Experts of a small language model: 8 picks a token.
Below are experts of layer 3 (counted from 0) of a mixture-of-experts language model. Rows are named gate (a neuron's input weights, with its number), up (a neuron's input weights, with its number), down (a neuron's output weights, with its number) and show model dimensions 0-223. Each number is 128 + 24 x the weight over its row's rms, rounded and kept within 0 to 255. Numbers have three digits each.
Before each expert's rows: "comes after" lists some tokens at least twice as common just before its tokens as in all text; "comes before" lists some tokens at least twice as common just after its tokens as in all text. This comes from a sample of Wikipedia text that the model never trained on. Tokens count by the router's weight.

# expert 11
comes after: " ", "1", "2", "0", "9", "–"
comes before: "0", "9", "8", "5", "7", "1"
gate3:130114130199123145135129087107101113204125115130150141161058121148102185151148131132145141153130097112146127141103155145112134118122162147150138153138139124161142135135153172122107128121139097118145150218168089123136143137125125135082124117112128113136125122140118109097124130129100148136083137109175122113123106135119142104186137117110117176143143093157142146135135166109097136121116140116119187128138110128127126101120109121117135113128116139128147106121112091100132112136159156101105105123183162088153146116165134137135150123130129094142156164136109092132162168132127132102078141126196148123138117127133130114094117125129131167135116147099187157170130141140094150116149
up3:135129133102139097145167165109168126062124147160114109096147087150147085101119130149142150116124156141096167130159081122127110118138114162139111146131090126111167118125140099127167104151134153127112121111098128167124136113137149096141164109134124148113094137130124101146122134090118122122194079134143122138141154177112084127093144144163127102152122164111120125125132097125156087132138136134134138117139150113107172141134139129163126125138124102141124152171132161165090128133106099159172164219088066188121130105111102143107104110143093114098114176145150134138106111116125107117160133143116119144128117152154119150149134131151148115139147159156115123109161114137161117146099
down3:089110118108111175168140111146145144173118094134134116108136116142125162079198167121124155135131089141159134156135095103154174158108106116100120149120129123149156124130125092115083088120183111162131161112100102122121118128162124173125122136132142133092106103139102160102135128118107114115108133065113116091114147083142138118133068124112161140125132112134144144130167119123085124095123177135106140072115115125128193091173134160069122140177121122130129152119106150115134144147164121101189114125140148134154111176124117115108132137132128099109116103162120129123121132128140106157160109144178130148139089114133147116127131116149110122107100153132149110132143142151118152132119
gate4:154137147132150159101150140109105113098171119110122124142175185127147105119109147170140158152148136104141155149121147120118167120129166137164160173100185102126093076132143110131097130123132133102105140129198092107131167122069159119119134118152122134160142107126121114147118135112110111148126118127145105089105099169146134073157111150111065080107131145120125148114107113135134107101126147155119131171138151115116138148162131128135117119163110113151116112098111096140104166129119110151134188112114118109137143139131108093177137154107109140140176097137155117116114117131098139146135117142145198124123172141154124142156125125138140166141102150134150148169169142150096104135151
up4:080183105144143127185119135154155129125115144149100134097110122107116088140131117081124105101102103128142124174141122121142136126125101121128111147165130156173154176108108123108159108127178146126125117129165163129125094152153139111145095130113126129117126140159106103140123121134140155138147108153084191159137128091136108139141141124141177147142147158112144120138187149157127183149121114105129132140115141143117151127146082117141139149147145138144152146107134141088128130097141156111126114122187145187109125205127159127049124116124150107125121119138141108164151137154117142113127138126158148121128109133103141126105136160144097108130138120057131118095086159120091166120144
down4:154149150146170120077144155091138116155131132160132121150114122103118132114154141129104113144136130130155092190148138155125110137103173126156130124110150153133151110094158118168138094129118094147156111108163140161175093118174142117132118116140121122106120117113138157134141107128148163140095165135094171139114123104175114101128107133163148145108099168143148152187115040141111106120094116146110139163115135085116186163165166141082150127162155138128136130115089196136124129108143151160119120137145144109122117106105144101118093101144111148111123127117135109128178131124109134153109116106133134164144130126154108110118113163100141175127108123074144133126117099149114108153134
gate5:132141139132110189118113120120127093171115126123115105144107133129138175127123164136114109127109175133141131085139151153104151123156132139120095136118139117110136116135159087121132114096129137100125131118177234160121137147157127103136090144148133105161124158164125079115136110136099145144104144133175117180119110131111129116137134144129142157111103094131143151159110091132120122131112132129167126129202165147138113113120137148115101137152150111150107162141122109167148106128133127128111094136120066114123123133204131115137096124120119145123098137128089128109119135104099156160142140103105134218132115145112128156160114132128137159139107142160178119149132111124105082135094
up5:070104129148086102126117116114143130134124142157134109140156094174100140131119097157099155159151178060129123136207141141123131123123155135109139127117154142123147135117128099146099117138187147129141119105168127107120097150132063121105140112139120105122090123144145121129082128115138153095132096108128126223132159156112158113159131158105133124109094150134146130197115132119141136137137135126124102126101112105130125134126080123154110127133151144136107124161130138119116126141136117122111109142083238121130136124123141110141122169121114103164130122122174141125117144125116096137146129153126152128129105161140097143124170139093128151165105128110143139181131147125151144131135
down5:114149110129142210119139109113161154146162120125069125145155123148124083134151122072154142128123129173127145178138161124112116101119118134171141150158097134148141136126140149120170166116096100171127150134098121147109149119191122121150134118142171116112168152088118143085157119119113161113150097134091189127111135136113116175099112119090140138139139125145137158093165123156115174135113212130115129121046141139115165150152096097149132158129107123116133122162125116130111125113163159154114136106095115091120114133143128109133136124095120135119144128100141133137135088137136113128130116139133122176124147178136084125137131153144105153143140129122142121123144123158123116122159

# expert 20
comes after: "\n", ")", " was", "-", " is", " —"
comes before: " ", "\n", "-", ":", "=", " —"
gate11:089143145113142168107148150115124181127139152124102154106151152128155133145136120112097134147115091122161140118156137170121136124154095121141152142145125075137118144105162150118170121115113135091100136128122137115110125127158149162116161156156187143148071130151120131097147147103145107119156141186155147129165116151162133109107124109129109117112170154101132111130126121100152134110125138151121116073156127142093118167191153132151136158128152156099107109123117159130170147140144112148086137188112131163103138143112148111102127144125132125131152149108124110109100106135146182129175145148161086158162125126113145194162136146098119123150116106085093154137130150154120142148075
up11:144112104134139165189158139114099072153149153158128115099100119113168124129134130142149116154117109124165127122146144142143138118247079125135177131122118151144125130102119140117134133123106097123112156123122135144130153118156130125111124136105107109136132147117130120149111128137139148167130145117149107160114113100117123241138127139116125178116156145130142119158140140113089163154144132110191123108141138126128111119129135116126127138139112152071140126083183111099149118123141136096117103128138146134112120136156193145105121150126141155133082122143149149126180141146143126101128127125107131132123181140091117111123139103154126133074153150103133128086156144149128116106109
down11:080125120114127152125115066101155128107134107133131129137119095087088126133150065155105132069102136101089132158120107137079168133066130117080100125085136099098108107153124119127113111112153144123143103112121132117131101121087145098144102147163122134126125136139133107106106140166136137148136120157142150139134125165144097114112139138113076112168155111129133147117158103138142105125129094100143107107096128088147137115145142142132103145127132076119142116186116172087125152118076119143144123156111102102148120143095112130145141110107134136096101110089102126095114135117108089122104118115096126134116097134118064190110149104125121098166098133123117160158131113100163153084126
gate12:167145128096148191161126110179104118201142140118106134105107122088150128116104155157118156147143169089110133122158116141165123115132072165128157097138149088167129108138159135138167100126127143122162130116151122107076132131194104174100132150115118100193101147137116147128143119128162139137059067155131138151096127121130111143113133121159104105106144100113149147162141134140115135129145145096176121146146142130117128114141186122137107132122118166109104155120097115121113120131116088121140135161089119155123152131181163124163107141115111109154093140145135117127129106100165160125141099192139130105149116112109151140156134099132122134126138134110127117127118125122141138113131
up12:134086072169134150118066102110132147139142113140108147173176117116121100152111084165146109127139109127102130142133153130089109141098212160137119113143117131128105116111131165111154121164130130132111120137133111112116120102100097127120137107126141150138133160110100133115127124135135119117145153129096128106117070125129141097211118124107094135130142148108128139138138112131183105115105115145080158158085140129136143119130103127160118116143106105156109083140153114121109143140159155190136138116125110106125080121115116185110090115171120167138176131106129121113140185159105129100136145114136098160107091104150124095155127131154115103162140142127108113154133169120137115156096
down12:142174134175130129155105142136130116162123096119135095121139137115151104122100142086087115172147127118156153156123102160122101106116105111132094101172147138120136164146138166119171127117167087116144187076091112138151149123135128128141108140128109121137129170132112148082087124148147151141101101116120133141140131102114090163105118094179134086132145091115129148149102134126111144133122137160102136179151153150161145164141153112151173158125111142055134133135148110150141106130150084129105123138138116132116110139125113167071104116083145108112086122121130140126152122104119158155117119110076157116122142100127107158129121094118136129103140108126181126129076104099158083133109
gate13:104149144116129116108139109139131128140211081156123105106135119120167114091136152141123110130159087162118100158141120144110128105137121173142109124139160136105134131129152131124152119124156098137074138151126141116173146134160156141190160164137136122111116174116126163156134174111138102168097085083134148137071159117130106163129131094124160167130139156144115158167122102116125152125144123146133157168161132127115115112129096209115137116143108113129162105102179133182147122143150088096098123124121140145130119138128118133127114119148132099156130154118142144134076139133102150100104110102139149123095180141116123163142170137149130137082140155112154136105151117119134158123150
up13:119105152138116152101100098147116098111146107143128154136156130119088128161131151183122141091099123125130115150125148117095111134096106195151142086120135115142143105114107131132137135161086161109139148145133123139154091135133135167110121142135156148095094061144150137085129121140114078145137138135094132126068117114156113160134249098143101160139136103121128119103155205084150105134153161132061127117134111121150109149127172121112122110103127102130162134107108129082161138167115110091129132140119120125120113127130132150189111126116133155119140124110131148103107124129140078120096115129132114136156100138144138124133122118116137126104123137109145109119090135113137124128134
down13:105071083138194091074151100089131129119112086118152137167126121104061081120141094143093125126157158123150134159110122152081141150113146140113098118108106119170140164179132138151152133135131111150124111091141145123110138149105127185108128147171098151119120138143110136144131162115111130167155112170117115136113158124123128144128134128110142108081142149156115109118119153071099143105107162110110103130084126152126143149127129161132095133097163106133129087093166138107122133090132167128091067110141110106086116112120133129116100114106167107107088143130108105118144120132132083145118121117146119115125118094133110131156127125142125137099121181137145110080101121135136143156131

# expert 9
comes after: " ", " |", "1", "2", " (", ";"
comes before: "0", "1", "2", "9", "3", "8"
gate14:075133130134177085150122086094141130102125206167138115147128126122110147153126103126147153117134144155148148096175121116136097143120129107118151159117114142119084131165101184116152128156125134145143125130142105097134158126109153092159211148153087086112138149110145131151130096123092128146099128101150117090138108071121149142106126158143124132112121157129139176126131156133151120125115123175131133124162115161094133122096104123183177129120128149138131159136114140127131129113102081117129113104101119091090122105099158143115134180098139123138124139140169147136131120138126115097146139122141108095141101103151141108097112207098165115098137124115140110117114108131095126130106
up14:144116137131144154134149115163147156147129137132142152139094081173109141143148147100130130118148129155140120123137136139150125137112106139192144085131127112115127146128097126098126126138124134163127121147113084113142134121096136138116121125143138136115151114094170107119086084114097135150115112176131154140125115105108116141075137195138105068110142128154125137108122115137105157124104094154092153105130105184102137155130109127127181150125120112097115118143086096114112119104136065072144127173102146148128123140129154147110227123125143137120138184121112108127147123142168151138120137164132144086139127126080156143090118157068176132137137129122111127150117100114127104103157
down14:182118112100130145135139163129127104166152172111106089068128162085142153134115107154123115168128111120178131140107163154117123119128158157169086144128115178112158128119124124091103133107132140140180158096111135118088124109155115148150168100123143175109106130130107090130143168133159151120151145086111138130105100149151079134128129104157121136108170157087121127124124116109122151123131106129106129137122175141096095109144122146101119178172139140161141127103109126146091123149154142129066104103175165138110165160091104177104175121135138114134107123121123102119080066126123110110115122116136122119141112127116151118109122131108135125108140130135097117117081111139124161111111
gate15:112114107139169082136114113107115132128102154176146141129107122154140142139122111114172156123100154116120115128119158106143146133123127127140159149105114158080127131170144155125093129136124102094132126149163152095117141109136136119145157182096137116126111193138162091118133092122088119152158113092135142157153104135105148139127103131108128137115127129162116165100128137130133114136128115157100139114141141133096119152085097127150255121206116112125153198128112127168123103125124118135150157128182108126120116138140141137100147099094132111111094134121132133128156112121131161140148150091118113128113121163159102130119106129208160135115124132144113133135123100124119105124119
up15:109113099141106142191109095107122142136092170138120138119109126115139180166122134136119150134113134135146142157101153114114102129129110135138171124142096168122104135122120170143102120096124114096126138122134105106141122105144147147110089100139148112116122118171118101149137149108128133101116129127141156176090149181113151110145142168246137144172122153120109111145143119100137134126152140104113126162122111135106083127110132129130114140125147130120150087183158164136141109124132113117122087131134127116134136138127134156085143198132132103161121113137108088127121156100120144133116128128098133134145106102087105133156171093101136135108121162073109076184153118125166125104098
down15:100088155127096117071127075118149134136145112177136169106161182093174130093124155132121096133120164057143128122106127124152168094172137091147188125132115170123098108165167118146098117136142178149137113113116124149132154097111137152111158145120108106103134103127091122126102089157157131118158109072132147145118140138135111084132106123091115128107142125123090145142129126118106131149103145189153118091113108157106134109107116148176148135106160145118139098134143141108148141122127113155155131104152104098127120133151125138133158142085100155144121137118136155128126094146091108151090137107098156136125110134110121126132132160143138110131134145150182117134147077131113170149106
gate16:124136128130108150138132095084099134127120128131192126124130121156150138135189136140160136125128147127149118137149164114160097102160090146128144139101138138149133107125152135094147148141132107167129134129170110114183129139107134130111114172206117095126132155143101149137104134133070115138098129100154115124091128156107125118121131128129098106184119149122135175117108158123119109140110124146153138112149093150137108128098145123125156184133154123123114145152108124120156127124152139089112096127186096112141142111134137111151168158121132165084149086164097112122086113117151170090104132083159106104157105071124127118105144118125193139100128122144115122115178104144158088109121
up16:132124127164124102112087178140127126142105110149145136157147150112138136125082135149149086125119117131148121100146123113120123126094122144124124233160130124120145128098116116118121088099115127166134122128098129137130139131151108111155133113129137171108126075100170098141142120084145150138147130118061128117156117114139149128136120123149228091111117100126124088149165103145112134121155122105106163134120102111144186174121118118127124163130156141099149157142127127131136113117114140133104141144094183136122112113110105162109136137228143140136102158123136127135142161113068105149125112148120123133114101118153113119127123117153126106160129146117081133125105167132119114124153
down16:142142096070178127153125117116186138099143107110122111112104186148138120113144119147131120130133156145130091112165136134172133145163121163136092081158100156141157136145096072111161120155121147118157106099139164114149148129142157128098170132134107065147121133192125109133098146157108135091156125110170145122133167142143154144124126151119124103111134133123102129086148137141132119161112090133154136134060106131144079164109105101080063127173145154101140126082114151110125123139127106117131121100144132159136150120173144125169129134125141104135114117207120141138133135137119134071130109118118122133124139124139146122125123167106121130135124116129124142120124139176138123138103

# expert 21
comes after: "0", "9", "1", "2", "8", "5"
comes before: " |", "0", "5", "6", "7", "4"
gate3:092120129220131152123128133115135119167122114124108122130128154090120113119133128118127099081127094136108126148120090096075152085125109094126139088107137090117108138119112119134109173150116127109132132210138143101132105114123109157140157124113085131133112095113094152124123098189153104150120114179158161090111109107156100116108122127145108135111068121087134118129118158121103157164120131110118213115145108115120103097133127121106137132120111132108161111109116121127160131128132137111134138105169126112115141136112149133137116115098124142134139123111121152097123117152142098141118112126232173094133128160148102145124110127125110111104143125114139164121119121082144104104135
up3:155145140202137130144140134088124147126113108117104129125104145147123106117146108145124146123141078120085236128105092123097167106138137064146139118127127117091158138156120156114113175137152121142102129139138126080131121105139129107131159121106116125120095107164116124141173122163132146170159072120185124111093114127115129121115147168137143177066102103088124185157145154105102113139103136149115137116102158131168152117120077120102124091121116129123125127111135146136119137115142129083154146188113108113120119091084138133140173119108122121124108121149104161107138134140135143133106107137135143107097123102141120127085121129130125124116151125142116160102141126152102101116125
down3:147137147168134123150149162088152115112112117131174148170125177119097075173151122155133131087124133131114130134137075139136112117169086116152193111089170099116157118144128141106144165138133136133103137101102095143164149120105138091156109131122069188145155085139123161099121095104145080111119127112119154093115128127139106134137159142101130119108117122128108155115092105081106105103124073155112139150126147138149119082067150130123126143125136155133110119161106141109140118081124123186158134131103098123106129113169160145163123139115139125127121141114140119120089089138112156132095108105158141139119110121156135144094104165120135122141137165128143122085115157134150118111137
gate4:127123147110209122139135149152120127130114113070144155094104125124134148130138117111100130111136148110116124158115150159083179125160110088127090134123107137110141146093177087087113118145122147130158131128212148126123180123160132134125183118144150170149138132126115121175140166106131133122153113115147155114145130132152101137123138144140110141128159134150136121154122096112116118144162127137129130219153111152112117135113131118132135141151141148142148130097120109128082137149156110105170139151167167137154133118154142143119106097155101107148102106111137119139151161106160107115157150098119205144115157108138141118165134142179082114164142123102147118135129108168119135145116
up4:118153115175088147095133142136137109125180115164127113128152162118145069147120160138132112142133116146168116177111157134147069106144117158138163141131171122173129125147129143156140162065120113139113133131118149107148129158124105068135117153141102134120122153148143146105134112124102091143112091138148152139125152090136144122112141095097149095094098097105097127127129114131187166109092131170099131120139127123116172113099142137130160105107131144123114112129134154129157117112085116164108119160140128153127113170099113142166154154144171116114139148126166147109110107155096163154136110168174154117104129130097148162127114089052136138090120129121109170131126116139138121113156
down4:168134126139100136152084129148107156131122180115105112118092143174179136136156160118109123137082113115126153156102131141129074115081088134156090159139131132115124142099134133140120122146100088143130201157136151139153130156147105132101113132145127152138119142142151155141159077084159178123135132131130140129125145151129103097137139132144114151114133113154130109062125109161146103161129091159149153094133148169130136091121081140134138135124108118114161111175106104116123138127174145153140098153128133129161104122138095113094123143185127092155141170150161088116105109096133151155141146096135151106123130120170125123136132134181113127134169099087119136110133148135124083128157
gate5:161134113154121182090102114140120138133142106132143151148126131101131142125113116109178123083136086143109131132134096123148138119144116154123149149138155133124124129149157119151134152143130130123116120140087252118132117113113101103146123110100132164136116120169123112082153087148140108106155127086120118129138142096135088102161147115141152144142133067143141137131130085150112150135154128114153166111217168128127126136119161110119168111106114149131150126146107091106127129135106098124147122106138130126071111140137120144120138109125104117118131154096130113125132122084086166120124121135149110251129119154122142144128143127128124139126137118119141158149108106117150128116127
up5:116141103179148144136096123113119147155118124108118140133120090110099142101134102119139137109107134120117147165248094171131139121121095175084118144134182128125140129095104122145127141112133137125116126141096178111129119122141084123120120113107106156120113084141109172112147120139144111113145145101111136191139139119132090122123129119146152173125130093153127134128125090150171141138165106131133150116138171136142120146119104108136154112105110118116140146153124093097139132122136165148166115156138218162096107132120110137108116099136126126168114130128116098127183121075122113130127143159195140117121112156105113151100142124140111124116113110119117123137087141105125120141182
down5:123142181114103141142141125137127111087133123144141130138174117156140107102134160159159141124135143139135139111133102146116138169156137159146102132110102133146153109116131121168107121095090165141153203146105091106119142156131133125103127105102125154178142151158093101136162103110100097129126149125121153118137109106145136063127101113101130122106124108142084132157100142135142143105139189115144128142127121132153158142079129192108103124144122103112117125120099145105119109101220111134143093113140124147113121099154132137101145127108146124116144103151142117112154099098167133136139128096146116113079123131127084156068133084139093108085138162155117081112139154102131100146147

# expert 4
comes after: "1", "2", "0", "9", "3", "4"
comes before: "0", " |", "5", "6", "7", "8"
gate9:097169138114116150110117145223122092123099149156100091116101161139158103118115131139142132161135162191127153074094138153163131132115141127101114172108135127139164124071116123104130107105125141102113134127130127127143101214127135166146106129117126165157133092165107138169127140130176140147136160129138116114129156088132116137142131111113158105097122108114156117138118137150110132135152118126133101114136108138128228137145150135139112127106140113124135103148164132108120144125111126138134143119075155129126153107105131124155157151130140123146146087142169128110135140082105122137118147149152156079134153193161114116132132095099142144178154135123133136109123123126149140125136
up9:095137129145148152109122123110103138157122147180104108126147137152159099159131107120139126134156160153105141106123133133165213134125162120129131156093131127089114127089178090087117110103111150136140111113135111094146120125108109119144117129118140121130127098150117134138194123141102160132128157147150125101162172118196139118125129118092148089108160141157106138128111151144108113099085133128138108124131126156141159121115127129167117067138178104138133130137146125121152120129135128137117124131112108099128144243147135122138157118115150155117167093164132145084153133089123122123124148122137127137167147184117126095135103133098139181173129124111136106119157114112116144124158
down9:144129152094122117145147127150151131177112174141144127148124141173107113122128160100112102156050109138124172155100141128080098185147113196092097136123123136145157116138117131080139102102137167115112113115087127117195174093119143168128144137206139114131134131137136131122150126116154122105125153150134146121128121120169104112155106170163118135122123095111151146148129139101126127137148108142143106168183127128129087149172117112144147153113145122120097116114118119111122119144127086135175106155112128085123109083106139103137177128107145150144132141123180138108109115132116128138144139167138144114111119160105098106105105119161139163166137119154152144107153149149134123114128
gate10:134143110135128104146121133091175139131130109124120106112127116147133118145124112089181168089131075134125152114138181118138135117154147147171133155112159125140131135154160119102105118118151158158136114117138077119151135101227131108156113117122119134153114132140140144119139145113140173151090181129112157123092147158170126105169129120090129154146153117123138122108125139122114114096141131176150136141122126135158137203148163121099118145131150107132101132079104118131148118127142139095168104133161087107110167191134134121135112166156119121121138123102104140113131142135108135109152129128153104131137115106179144101191111123179140109148101120136134082154150168125126166145135
up10:128149143147118121146111176122121123138151127109145141115134093103160151131127154090133106152133122153144153089149169102105126204152179100156115153137101103121145153169181087076144119119129101118140118120163095119126140136180121140147111110139126133153126118162108134120146178103159133150120125121079163088129114149148180172134125118103136174108092173148101084137147115122146181128125119183132115141139140145173111128114133135140119141103149166132127112116131119124139117149131099125174081141167135140121152129173165108163119159138098108165114095119109125157145175141132095143141112121124129126137124148123132129156171114115106146144112134104183103098159147135149154140151
down10:122132069135119131130142078141103106175137117132140121066149123150105114081149156162126127127112142097116140149117134143108125131129094140090177111095132155136096195140130146115140106120139137148103110151150147122137156151112165165137127141132075131049115108135173101107129107129119120132126133151129096142120091135125164151155136119150149127125149122099130094147120129142105156103115099110126124103172148093121109119200098119152110143118112128116135101118143122151140107158141160104137111132136126145126113145154162126131114128117103165138139156113144107079128156104075104099147150120113176169078106134130118122155166095142106092132126176110124126177152167137153165167112
gate11:108152103148125108120138141090108193133133135135125115118132135106112143144140136121154126113095126128091088158123134140108158170116151114154134151115125092136141140109161139103099122144121117125147141112105134137133184121129202112126076123119133152137152137124096128111128112113129132101142111124113096129122133138145124121156163120135093108187128073110131097159102153139134107103100159159163157160154129136138147135186129116148145138130097136141183109136101113081140136128114124083094121132158146088166166133152152137120140121164101177155116126089107102155130146130135084119134126133076133118156152137145150193130131076120107144111082137120128085191158118084134129133085
up11:140166111127103178144154113152131145110115144153135120136150143086134115129148123177110121126133134145151134168116135141156072161238124141115128117122133138120183140151140125075154109121100140143130131121136132158119131100193147125115100103135108137152122099151137150116102132109116117093152172163147150188116156147144130237152122133106137111135109117163101125118132130136192141137163135110132123123122130127153155117125126107119119134120142141125146132139157138143148095103141164168154119141104141129117116121116206107155148134147154111126148117123117170131127123129108126123136140159149140105130114140096124119119131129184089101127139119142124141102115131143156130094184
down11:153114156068147116090097151116135111131150121102144102127124089159103105138126139130167111134139117085115120040132092146106148112094124150118109108148162119124149149107145141142106083130127173118129113139096124131085140134106091168090131152127110110114110127083156071153093136127130131155141145178127128074142139155090174154129125101108154119089146095133115096124132147106139111132130145134126084136096104077113118134175152115125130137110120063153115124139106131157134119078123096113122148109111130113124156115146147189087124153122081114130114122091166142090145143117112144128130178112131140122095130139111145147130125130121138126125127154127121135106107157148138173179107

# expert 23
comes after: " ", "1", "9", "2", "0", "–"
comes before: " |", "0", "–", "9", "5", "6"
gate3:118140149215172090167163148094133113098138101143117104123133103098112099120145115153132133122149130106140138141145125088123139101156101119133171115109164130118102127155117155108167182132156126116136134217122227132118119129138101112118126141104115121124122137154088141103126134145080137150146127119126130140134120097138128096132153159121120118104091135093135149153143118117115106122115132161105190136133095140140142145113162144158128121125124133132135137125172143121124139131185128120144113133088127146108122132142165122086117100106100147155102110120143171112117145113118135138131146108214115149139135177092139136152130152127145099121132126141173119096100084141162124139124
up3:103166132117121148164171129141126116114089117118095145114112164128154141138109137151108143143131115128129181131149140117119165121127136097119120159099124124145106125071124176127151119099136152152120140111196108115119111157124122140084147129115185119112108154126172126139122133161135158092128102158208114143143128118146146144104127154087158097106161126137128154115136128152123148130124138087147109098151129112123151114132154133107086106103154117115116098126093089112105126084144114128112117185114146142120128146152118114173108158150149167138169174087081174125152151079162129102103138147099131110152146127181145139127125168110102138149140139137112178172140152098119146123139
down3:097103150122178116094091092111127121140106125122108147117126105124147157135119084165086131142137171119110102108129070101121096064122140083087131125155133114114092106158111110111146107133128131115130156088147115096124127116137130163138090153130130105120124154145169138116149155165115147115096105115157118149093125147088126145100136153145130087143126156163115134109107114076113136141135112130134141128090079113158102076127083146129146074102201133137158129149108138129127108114121082112168127095171116136105119187091097143142112105108135182138129158106104149134117120111090127130124136112108160099085123155122116150123120155121161148131117122141139116158136090124144132115098
gate4:088130133127218121171158113114122099150116120167121114144156141115177102112110110122079128107141133131084129137113142134133123107151098139167116127090140137106117127157155157138144180155151124132105124119230118140101133124127159146114120136138147101136131128118101078111107120112141168138126176110111126136123084125149112146165138124140119133135131131149116137119104146102090080137111151125165112212131118143142126119116093111153146145132114129132130147119148126124148128141143087109122089095138157100126132101109122113158118135148129172124124125111139136115132123129119102113092129146132208129112125119046119141116111075083101127105125133135156122125136147096138124140166
up4:112131180105123118170158139133123134093132147112102083157114141168109162140140130157152111110150131168164139172143119130113093145122173152120113085149111152110152104139114098132136107148147165135137133129149091161170121117128122126136091136136107123138123127132131162137105159136104117156129116122100218171120139116147163121090142127135158143128126143119123134144135145162096162129120112136120137134114134120156116105151140135139140140145134169130116128140110129095133151118132150107153112092188093105123143119111163108091117124112138124148124141153177140141029151145130135069167121106150145106141163170175142101157128122130137096172145137110136139095147156196121141105100
down4:080138152111146130179110133151155151123150110137155118140059138159180142107112114117125135113146142122126119162134091125143138118099108152085148105145104176144165115118151137120141110109127093124184145147133136114115113158150098139114129161078068147150138166125133138099161091094117142146090154124142076161116149129125127162134175105144133116107128125124109137171126117129126164129091107121158090130125143095127112118153136150112119109159128150183086124101112119106138183190122072154136125122139163104176121117100128129136112132124127122095134124139153149126099121174107152130147110114158120123106113125131109133182140126085119088115075153133140138141138133136095101100156
gate5:082136146146134202155091103152132134146119185180147103128124098136131075126123147108134118131145149092082104163136114123125117151111106159108128135137144130118092096142129128136107136130127129129125139156119197156117120128095122115130152133135107154143123145120125101126125116093118153130120159092144142185141124120136138105130156133103107113114136125121166102159115132110118129117166121105096126140244093143087136096129118136148173131115122143124163126131139140134119107135146142143150146145108110122132139143101139121123129135146087158156187136122131144126088139143121153140105115128114113245105137121087132112138139145116149101111127141151151130141129076164138111144120
up5:087115152153152090150105128146128099131104148153143126132077124137126102126126101079142111110147109102059125158185108115156133117110135133111156114176154130109113101173104127091127162120147139149117134166146137136131147148142137107110138130116111146124125122120138161093111086118135159114121146092154123249103156095118146108102149154140139066129149115167152133150126111126100112146172132109107124126154123159064149080103115135099172136124104117143136135126139094129136112132141107148117145170112172140143133151119143145129149101116137141155157156106100112111129128114111144141118106120110115163107153110105123108133116146078115094102108123145162136098139104136128082143124
down5:154106129131137093120123133147120116146146083107134119173112156145133075130141164057148163146123105157148157126143114100156167134113123090117090118135121129134084144125112102159109132138129152126141105139088085098074097107152121120145119086136148108113141134121151105151111174103130119124155120121120128098131077143104168106127164096140155162163148152107147117086104135113144169077119167145160122064098101134104103132054134106116116134124129112091067121151138158126149097149108140095151098114132091139098124086134107144130144123148147154110137100139125142135178121114136145127108121158138113150144136130120161099133150131155124124117140093147147117147116139141124172076124